From a checkpoint of a small mixture-of-experts model trained on Wikipedia.
Size: 8 layers, width 192, vocabulary 15223, 31M parameters.
Training: a variant of Adam for the experts, 639M tokens, 3163 steps.
Below are experts of layer 3 (counted from 0) of a mixture-of-experts language model. Rows are named gate (a neuron's input weights, with its number), up (a neuron's input weights, with its number) and show model dimensions 0-95. Each number is 128 + 24 x the weight over its row's rms, rounded and kept within 0 to 255.
Before each expert's rows: "mostly gets" lists some tokens that are sent to it at least half of the time. This comes from a sample of Wikipedia text that the model never trained on.

# expert 42
mostly gets: "O", "L", " U", "E", "I", "N"
gate0 [118 136 149 140 107 122 125 147 140 122 129 114 149 111 153 147 136 138 193 114 130 166 148 151 176 127 121 156 107 108 127 102 165 109 145 131  88 136 157  99 154  94 144 139 135 200 132  98 105 100 118 169 112 125 126 123 126 141 142 139 135 102 116 156 170 123 130 140 108 139 122 141 136 128 137 105 106 113 141 142 175 150 119 159 108 106 140 160 119 115 143 153 126 182 100 109]
up0 [126 113  88 142 104 107 112 160  92  95 155 126 138 144 101 129 164 116 134 165 108  84 114 119 117 107 101 164 105 134  82 144 179 140 160 140 171 116 149 147 120 153 127  84 112  83  82 115 128 120 117  97  97 130 157 106 161 167 123 121 103 126 128 129 144  55 143 140 152 116 140 116 164 150  77  99 118 129 103  97 127 122 125 138 123 129 108 119 164 137 124 128 128  95 104 108]

# expert 53
mostly gets: " London", " California", " Music", " Street", " Film", " Washington"
gate3 [106 115 143 133 128 131  94 117 115 130 174 103  94 108  90 152 115 154 131 120 164 159 137  90 140 148 126 137 115 116 115 112  80 162 106 160 142 128 107  73 141 110 143 124 125 104 124 158 145 141 138 180 158 137 132 115 150  97  94 148 148 113 131 150 128 146 202 171 126 122 110 107 102 123 184 155 132 144 109 101 111  94 138 118 133 141  99 101 165 167 139 180 117 139 120  92]
up3 [ 67 165 131 139 121 150 127 130 200 133 181 127 129 106 157 130 140 122 128 112  95 163  96 154 127 131 125 121 108 134 114 128 106  68 127 111 135 117 103  62 166 115 152 124 139 145 141 127 115 125 137 141 127 167 121 164 130 142 143 155 123 164 151  96 111 154 132  95 147 156 102  82 138 116 158 165 199 171  97 113 102 129 161 104 130 131 127 109 114 126 108 141 139 140 161  99]

# expert 49
mostly gets: " two", " other", " three", " all", " more", " one"
gate3 [122 140 110 118 141 154 124 141 138 147 111 121 126 108 135 171 128 137 105 138 138 156 147 148 137 120 122 142 140 134 149 107 139 112 115 109 115 150 141 116 153 137 140 131 101 142 133 162 155 162 142 125 143 100 137 132 159 167 141 172 118 164 137 132 149 136  89 136 131 135 197 112  74 116 110  86 167 139 134 147 121 153 135 121  86 135 210 147 115 129  94 129 158 149 167 102]
up3 [152 133 150 159 121 135 123 141 112 103 111 149 112 139 132 171 164 120 114 135 146 104 134 129 133 105 127 155 157 101 136 129  95  96 124 142 117 107 155 122 178 148 105  77 143 130 175 145 114 101 123 104 139 115  66 168 103 111 121 141 145 146 145 143  69 150 117 124 114 118  93 125 128 110 123 157 102 138 128 159 123 125 149  77 125 115 120  99 114 148 126 165 106 119 101  86]

# expert 37
mostly gets: " •;", " JPL", " FW", " JPN", " ±%", " LW"
gate1 [131 154  90 134 116 143 101 133 152 152 164 171 115 110 129 123 111 135 131 143 128 105 111 112 191 123 120 108 126 118 121  83 137  88 129 141 112 130 112  66 106  92 153 107 102 141  95 117 154 123 134 120  86 119 136 136 132 164 121 129  82 107 130 145 155 126 159 108 128 128 132 106 139 105 119 154  92 106 123  87 130 158 187 104 145 147 116  93 115 140 114 124 117 138 136 132]
up1 [118 141 123 128 128 162 126 132 158  81  99 149 138  83 113 144 140 139 110 116  64 106 180 126 149  91 122 122 146 107 122 111 150 137 132 109 111 112 104 127 131  96 146 100 134 122 137 102 139 125 108 121 103 148 139 165 139 122  86 182 157 128 163  94 119 108 152  91 124  90 106 118 105 148 117 142  83 149 150  61  72 114 119 134 124 146 109 122 130 136 114 142 143  94 134 147]

# expert 45
mostly gets: " A", " an", "A", " had", " have", " O"
gate0 [152 132 155 134 106 136 134 117  91  76 130 126 152 116 136  98 141 170 131 120  73 100 141 140 143 126 122 123 118 105 126 147 108 112 110 103  78 129 167 123 154  95 122 146 117 154 105 106 148 128 153 186  98 130 148 122 108  91  99  77 143 107 151 168 106 154 142 139 100 119 171 146 132 145 135 147 145 114  92 152 168 128 103 145 124 128  43 149 142 121 178 125 150 185 157 107]
up0 [113 172 108 123  93 132 116 136 137 111 148 130 119 117 140 113 165 223 132 121 113 109  97 159 135 177 106 140 107 166 146 140 180 145 126  83  94 138 102 121 136 160 149  95 149 138 138 119 122 111 164  94 150 120 107 109  98 135 115 147 168 136 149 147  97 127 104 121 134 122 132 131 116 119 140 163 143 113 150 113 120 142  73 126 142  87 117 126  66 118 150 104  90 149 153  95]

# expert 18
mostly gets: " Championships", "Career", " National", "Scientific", " Olympic", "Area"
gate2 [ 81 146 137 141 157 106 131 129 128 121 110 153  86 132 158 132 181 134 128 114 121 106 138 185 126 146 112 116 110 102 138 144 147  91 131 119 119 138 137 134 114  92 144 141 114 148 154 132  71 120 121 122 124 109 125 108 131 138 180 113 123 144  80 100 127 115 119 113 111 173 134 144 109 163 112 111 115  97 119 121 164 128 114 157 137 171 135  96 124  81 111 135 173 174 126 130]
up2 [125 137  91 130 114 192 140 150  81 147 146 118 109 117 142  97 159 128 131 138  91 130  81 112 104  90 148 138 111 141 135 116 125 120 135 157 103 136 132 117 129 121 143 137  99 118 105 138 150 121 166 100 109 100 115 151 129  94 123 151 100 128 126 148 103  85 167 115 139 113 141 164 135 170 107 133 135  92 122 111 123 108 107 122 132 106 135  90 140 132 126 141 119 149 118 142]

# expert 47
mostly gets: " in", " from", ")", " near", " throughout", "\")"
gate2 [141 128 125 115 107 126 117 174 138 145 131 100 129 151 110 152 100 100 111 151 142  96 145  52 142 101 108 128 122  99 154 133 130 143 118 117 153 102 147 132 114 164 148 151 119 141 150 170 139 125 105 118 186  69  96  79 128 137 141 108 127 107  98  97 112 137  94 148 110 123 160 139  92 115 165 174 152 156 168 128 112 145 105  88 157 111  72 138 118 150 106 105 131 127 130 130]
up2 [165 112 146  94 147 143 114  71  88 101 126 127  65 110 123 142 160 120 126 139 103 129 116 147 101  95 110  66 111 146 147 119 138 122 125 128  85 145 149 117 120 108 117 163 149  63 120  77 107 120 108 120 120 162 128 100 132 129 159 137 110 173 113 131 163 132 137 177 154 117 129 152 116 129 148 119 114 147  58 120 133  95 139 130  93 139 130 108 115  98 108 156 136 117 129 120]

# expert 22
mostly gets: " Clade", " psych", " bi", " Arthropoda", "hyl", " bacter"
gate0 [ 87 141 126 114 111 117 143 172 105 116 134 178 112 116 119 118 157 115 125 124 123 171  94 108 109 128  88 154 128 122 147 126 123  91 159 191 136 116 177 101 110 171 140 131 157  57 149 147 126 120 164 118  92 110 119 120  88 131 100  93 148 129  88 162 134 138 122 115 138 108 126 117 152 100 143 144 135 137 100 130 156 112 109 170 124 117  75 124 109 178 137 105 162 163 112  99]
up0 [124 113 107 153  77 160 130 139 125 161 112  90 127 126 113 105 117 125 116 131 132 110 132 123 130  92 169 114 151 103 159 120 146 116 140 141 139 120 136 132 169 134 145 119  94 126 138 161 141 134 152 152  98 136 131 116 123 157 137 112 157  99 181 104 104 139 145 152 148  92 118 138 146 147 148 125 127 116 171 110  97 136 119 114  81 114 123 113  78 134 164 126 186 121 146 157]

# expert 4
mostly gets: " main", " some", " sl", " non", " bi", " many"
gate2 [140 110 122  91  84 117 134 135 109 118 150 173 127 102  88 119 102  73 168 102 142 139 127 105 122  99 119 158 100 121  92 158 157 122  92 142 110 112 131 122 110 129 131  97 117 153  94 126 110 134 157 182 142 162 141  92 125 126 140 106 119 126 144 165 148 129 150 130 102 104 122 131  69  84  95 163 157 136 102 114 138 148 158  95 130 142 177 121 102 138 147 109 145 163  80 144]
up2 [139 144 115 133 122 112  89 144 147  97 133 101 135 154 167 156 123 124 124 100 149 141 145 163 110 138 114 161 121 122 130  85 111 150  92 125  94  92 164 122 117  98 120  76 125  99 117 153 122 149 141 112 142  63 111 107 111 125 118 159 149 150 102 108  97 122 120 150 107 130 113  85 110  94 154 140  61  95 139 114 159 110 141 129 125 151  96 141 129  80 151 129 125 121 131 129]

# expert 62
mostly gets: "20", " won", "amer", " attended", "iv", "echn"
gate0 [106  91 110  95 160 162 125 112 174  74 125 156  74 132 139 120 152 155 148  63 133 112 150 113 124 146 119  97 129 109 155 185 135 144 138 113 122 169 132 167 145 136  92 153 144 120 110 135 163 159 150 128 147 147 154 158 118 126  99 135 114 104 155  99 124 153  96  91 143 150 123 130 180 153 119 147  87 142 124 124 157 115 127 144 130 129 150  91 103 150 148 147 132 170 110  95]
up0 [ 88  95 139 118 107 159 163 103 128 129 139 127 118 155 135 144 157 171 152  96 142 105 130 129 128 143  95 123 153 122  64 108  91 115 100 134 114  91 126 155 122 173 189 125 117 120 116 122  94 119 120 152 121 126 113 148 139 119 151  95 126 132 152 140 107 115 111 135 125 173 170 139  94 117 172 100 117 131 137  94 151 131  83 114 156 148 165 151 137 154 121 109 127 145 134 178]

# expert 72
mostly gets: " Mid", " My", " Inter", " Big", " Love", " Young"
gate0 [103 129  69 108 145 151 117 132 151 124 117 154 160 142 146 121 139  90 139 124 145 124 201 113 123 131 127 145 134 153 110 116 115 154  88  96 150  95 134 114 117 139 143 136 105 147 156 162 134 112 129 133 137 112  76 115 129 134 155 102 162 149 171  87 109  88 132 133 113 125 123 121  70  97 118 120 167 115 132 107  73 135 113 113 119 171  98 138 147 118  97 127 165 117 167 162]
up0 [ 96 171 112 159 134 144 158 117 167 147 147 167 125 101 112 148 176 157 160 111 126 143 121 111 139 142 134 111 125  81 128 129 132 121 128  96 135 124 187 111 148 131 102 128 129 142 117 122 122 123 107 159 134 145  98 124 133 113 104 107 127 122 112 161 135 118 138 105 112 141  86 150 149 105 148 127 133 145 135 165 145  96 154 171 153  95 155 130  93 169 167 114 151 149 164 134]

# expert 31
mostly gets: " con", " Con", "″W", " rel", " Car", " qu"
gate0 [117 109 127 124 189  99 134 103 132 131 113 143 108 121 125 117 153 162 163 128 168 108 125 105 125 147 119 141 135 123 116  87 155 173 138 128 125 139 103  92 131 117 156 140 166  99 139  42 116 146 124 152 118  95 160 119 135 109 136 117 133 164 118 157 134 136 123 108 115 117 140 111 128 113 115 105 189 111 166 139 147 117 116 154  90 134 113 156 174 177 122  88 138 168 171 114]
up0 [ 91 110 121 119 125 138 157 147 137 160 105  82  98 122 130 144  97 106 112 125 124 126 140 135 114 140 135 111 127  84 158  92 124 179 101 153 152  94  79 144 104 103  78 139  98 150 162 125  50 109 119 138 127 116  91  91 107 125 104 136  73 118  93 136 131 141 154 116 130 156 130 139 124 130 137 132  73 155 130 132  98 161 104 106 147 164 143  95  99  92 131 109  71 110 100 120]

# expert 30
mostly gets: " including", " include", "\";", " titled", " included", " entitled"
gate2 [ 94 112 112 121 188 132 102 113 128 130 107 128 121 170 160 128 162 126  84 144 156 112 132 148 152 108 154 126 128 131 133 144 154 113 139 119  46 141 108 167 106 143  88 127 157  97 143 122 123 166 152 147  90 133 138 107  82  96 133 120 116  96 173 150 126 179 120 164 142 142 119 149 137 141 168 109 128 155 100 145 131 138 150 147 124 153 118 140 159 115 138  98 147 166 146 156]
up2 [138 105  86  96 140 112 118 119  93 137 200 117 104 122 100 132 133 110 144 105 125 115 162 117 103 124 109 122 157  82 161 106 186 125  97 122 126 154  68 107 121 144 134 142 119 173 139 124 121 139 128  88 131 133 107 149 140 158 126  93 135 147  90 119 153 100 156 105 165  95 123 145 139  89 153 139 104  96 140  91 123 164 128 136 130 157 134 108 131 165 134 132 161 126  70 111]

# expert 40
mostly gets: "ist", " past", "ident", " journalist", "art", " Republican"
gate2 [139 103 127 148  85 122 168 148 163 142 115  97 136 123  94 134 111  93 164 138 119  91 123 133 137 117 138 112 149 174 110 124 119 129  77 169 112  91 130 128 122 130 119  74 138 118  99 138 119 143 133 148 132 119 168 153 136 135 151 143 119 143 131 139 116 186 128 107 115 140 107 178 131 156 110 120 125 141  86 140  93  85  80  94 106 132 112  93  77 122 124 133 150 134 138 123]
up2 [ 74 136 135 132 131 106 129 150 113 124 133 158 139 130 103 115 208 100 130  86 121 113  41 113  95 133 140 116 105  64 105 110 101 110 151 130 142 144 127  96 126 112 136 149  94 119 146 120 137 121 153 110 157 118 139  91 167 105 108 136 136 141 161 106 115  87 121 135 119 138 124 115 101 170 136 156 100 131 123 117 103 145 138 121 119 113 117  95 134 137 169 129 105 110 145 125]

# expert 2
mostly gets: " would", " can", " will", " began", " could", " did"
gate0 [141 102 112  85  89 120 125 121 146 133 141 114 100 167 113 140 112 128 117 157 186 162 143 136  88 127 119 135 109 137 158  97 151 117 125  83 205 155  95  96 142 130  99 104 132 133 116 116 134 115 171 150  91 160 120 155  92 108 148 136 128 148 133 102 111 129 154 128 109 106 160 100 133 144 136 137 130 145 127 117 122  94 147 111 110 110 115  96 123 174 113  92 170 116 131 154]
up0 [139 111 102 107 112 121 120 130 154 131 147 126 125 132 132 147 115 160 139 121  86 171 124 155 129 146 108 134 149 145 110 142 101 149 112 129 119 104 106 131 124 124 104 124 114 128 143 128 181 126 147 123  87 150 122 123 144 138 110 149 115 118 111 140 123 141  94 131 138 161 125 203 146 115 138 134 121  90 119 137 139 126 154 143  73 126 145 117 118 156 129 169 126 167 129 145]

# expert 5
mostly gets: " on", " by", "On", " −", " without", " via"
gate0 [113 135 125 125 106 113 131 154 128  99 137 125 123  94 114 156 187 128 117 106 132  53 129 110 167 130 130 157 160 112 149  97 154 134 160 182 156 124 106 102 125  91 120  96 157  98 149 151 116 128 144 125  98 165 106 177 128 143 115 106 129 138 119 140 141  97 174 100 144 102 136 114 140 135 160 111  84 139  97 145 131 100 138 173 102 161 124 119 117 166  88 166 125 170 126  96]
up0 [ 55 155 101  98 128  86 119 143 129 127 145 122 141 141  68 150 155 108 108  97 152 113 144 171  88 152 145 121 126 129 148 133 129 138 124 150  95 106 159 162 103 106 119 115 115  96 115 166 131 104  99 114 122 100 115 120 134 127 118 122 157  83 149 122 133 173 114 153 151 149 129 135 150 128 143 147 122 135 119 156 156 148 117 161 126 107 133 142  82 107 144 146 117 108 139 122]

# expert 0
mostly gets: " final", " died", " too", " Turnout", "frac", " incident"
gate2 [153 116 112 162 127 157 100 104 168 142 125 144 159 179 108 149 116 152 139 104 124 153 133 213 135 150 126 143 130 141 106 147  95 135 139 118  97  83 107 145  94 113 142 115 125 111 166 139 100 129 133 144 150 116 163 165 110 154 131 149  95 119 119 127 153 130 139 132  74 140 171 152 110 180 128 141 108 114 173 142 114 108  93  67 137 114 166 120 158 148 136 110 163  72 149 145]
up2 [185  98 141 148 125  82 155 107 136 140 145 135 169 130 112 147 107  94 130 115 135 130 123 162 111 137 116 112 110 101 112 146 154  92 100 120 149 156 111 155 106 103  85 144 135  85 135 146 151 107 116  79  99 169 103 137 129 163  89 144 116 131 108 125 114 149 154 146 135 140 157 104 150 118 121 113 179 112 119 129 123 101 133 114 156 110 114 171 108 135 162 115 130 113 107 111]

# expert 23
mostly gets: "|---|---|---|---|---|---|\n", "osm", "ogn", "oul", "|---|---|---|---|\n", "olit"
gate2 [ 90 144 115 125 107 132 146  97  92 146 150 121 139 170  94  97 122  70 140 105 134  70 141 119 144 141 128 142 164  93 123 121 115 111 115 124  99 101 103 125 154 149 129 144 150 118 139 140 155 116 137 124 150 162 119 163 104 154 125 127 102 155 109 138 150 177 119 142 136 123 106 131 154 101 160 134 133 145 163 108 139 119 116 121 128 170 152 129 125 134 133 131  74 184 124 121]
up2 [128 120 134 121 146 123 114 116 118 103 118 157  84 115 125  78 138 155 135 132 162 151 150 119 157 113 129  86 159  93  87 114 122 126 153 122 155 122 113 129 157 161 142 136  98 123 119 124 103 109 144 129 149 145 149 157 140 147  91 126 164 124 160 124 201 182 126 126 100 124 139  97 127  81  99 168 160 112 173 139 103 191 132 156 142 148 132  98 146 136 137 123 123 125 128 118]

# expert 26
mostly gets: "har", "jan", "aki", "kar", "pur", "ichi"
gate3 [116 119 144 127 102 132 106 142 125 151 146 120 135 149  98  84  94 130 146  99 128 159  94  91 133 118 127 114 129 134 118 156 148 126  98 127 116  98 109 123 119 132 166 142 174 124 113 140 131 141 153 128 134 116 115 152 150 146 153 139  96 117 148 114 118 134 151 144 120 137 122 125 140 119 147 138 125 131  81 112 105 133 136  85 146 154 154 108 100 149 159 103 169 143 130 168]
up3 [146  93  97 123 103 155 165 112 115 159 132 137 110  89 170 113  84 123 116 106  70 114 129 105 122 107 127 128  74  77 140 162 151 146 144 123 131 148 139 141 164 122 112 106 158 125 114 109 161  95 142 100 120 137 105 136 120 119  81 138 138 154 160 179 122 182 144 140 127 131 110  96 136 171 117 129 140 132 120 111 181 119 140 161 119 135 106 147 143 155 146 167 168 173 129 166]

# expert 48
mostly gets: " =\n\n", " ===\n", "===\n", "====\n", " ===\n\n", " ====\n"
gate0 [128 161 106 126 131 144 123 165 109  90 153 149 144 110 127 137  57 152 135 148 157 164 118 180 157 117 148 108 168 154 147 121 129 166 163 153  97 148 100 133 143  89 108 115 147 145 187 124 149 131 156 122 102 140  87 148 137 137 116  86 120 149 107 107 155 137 154 147  72  99 117 145 126 133  90 106 124 105  93 107 138 135 122 123 130  93 107 142 112 149 100 146 115 161 119 148]
up0 [124 135  82 136 133 118 100 137 126 127 133 100 104  72 143 154 168 165 128 123  92 139 105 121 115 141 126 135 120 154 136 120 212 144 135 127 130 146 158 133 170 131 143 143 145 161 139 107 106 144 152 114 100 136 160 143 152 141 156 148 171 128 154 162 147 129 142 102 154  82 110 146 144 147 124 166 115 111 134 101 149 128 154 141 119 146 131  73 160 148 111 122 106 155 102 115]

# expert 13
mostly gets: " att", "ad", "tar", "it", "or", "ab"
gate3 [ 87 111 116 163 164 119 112 109 127 145 192 141 119 107 106 100 116 111 177  97 143 149 161 138 120 144 134 131 109 111 118 124 134 109 169 110 154  83 113 145 106 139 119 116 130 114 133 126 128 104  89 144 113 146 154 145 166 110 187 129  94 157 115 130 129  90  90 101 120 149 112  90 169 158 155  99 154 140 113 110 137 129  94 141 118 149 113 112 120 114 122 136 138 145  78 154]
up3 [110 132 154 146 142 161 124  81 111 145 122 130 141 123 139 150 135 119 143 123 123 178 115 161 164 149 175 129 110 160 171 141  98 100 120 107 115 153 132 150 101 146 147 142  93 153 109  85 146 107  77 163 118 110 124 146 135 139 110 105 127 119 142 121 141 112  83  93 141 149 141 112  82 138 120 107 141 158 109 123 187 125 112 126 105 157 121 112 166 109 146 124 113 152 114 103]

# expert 8
mostly gets: "19", " Binomial", " adv", " short", " full", " dev"
gate3 [135 146 129 136 141  83 118 106 110 156 109 157 106 126 141 137 142 119 145  73  88 143 131 199 138 129 132 156 144 124 126  76 151 125 140 153 140 135 126 105 128  98 137 129 133 121 145 106 130 120 133 164  71 131 143  71 106 126 113 157 130 103 166 143 124 197 101 117  93 125 169 105 113 142 121 103 142 136 129 146 136 135 130 146 149 157 102 187 128 131 119 144 111 160 129  94]
up3 [ 79 114 136 135 127  90 108 137 132 141 106  98 123 155 129 137 101 155 114 114 107 133 138 152 124 124 128 125 119 126 114 130 126 126 106 107 131  83 109 122 124 104 130 113 155 116 140  90 170  54 118 154  65 138 167 133 148 151  99 190 145 143 117 113 129 169 127 150  64 118 176  79 145 113 114 164 103  93 110 101 147 106 129 142 151 132 110 183 146 144 138 113 138 105 127 133]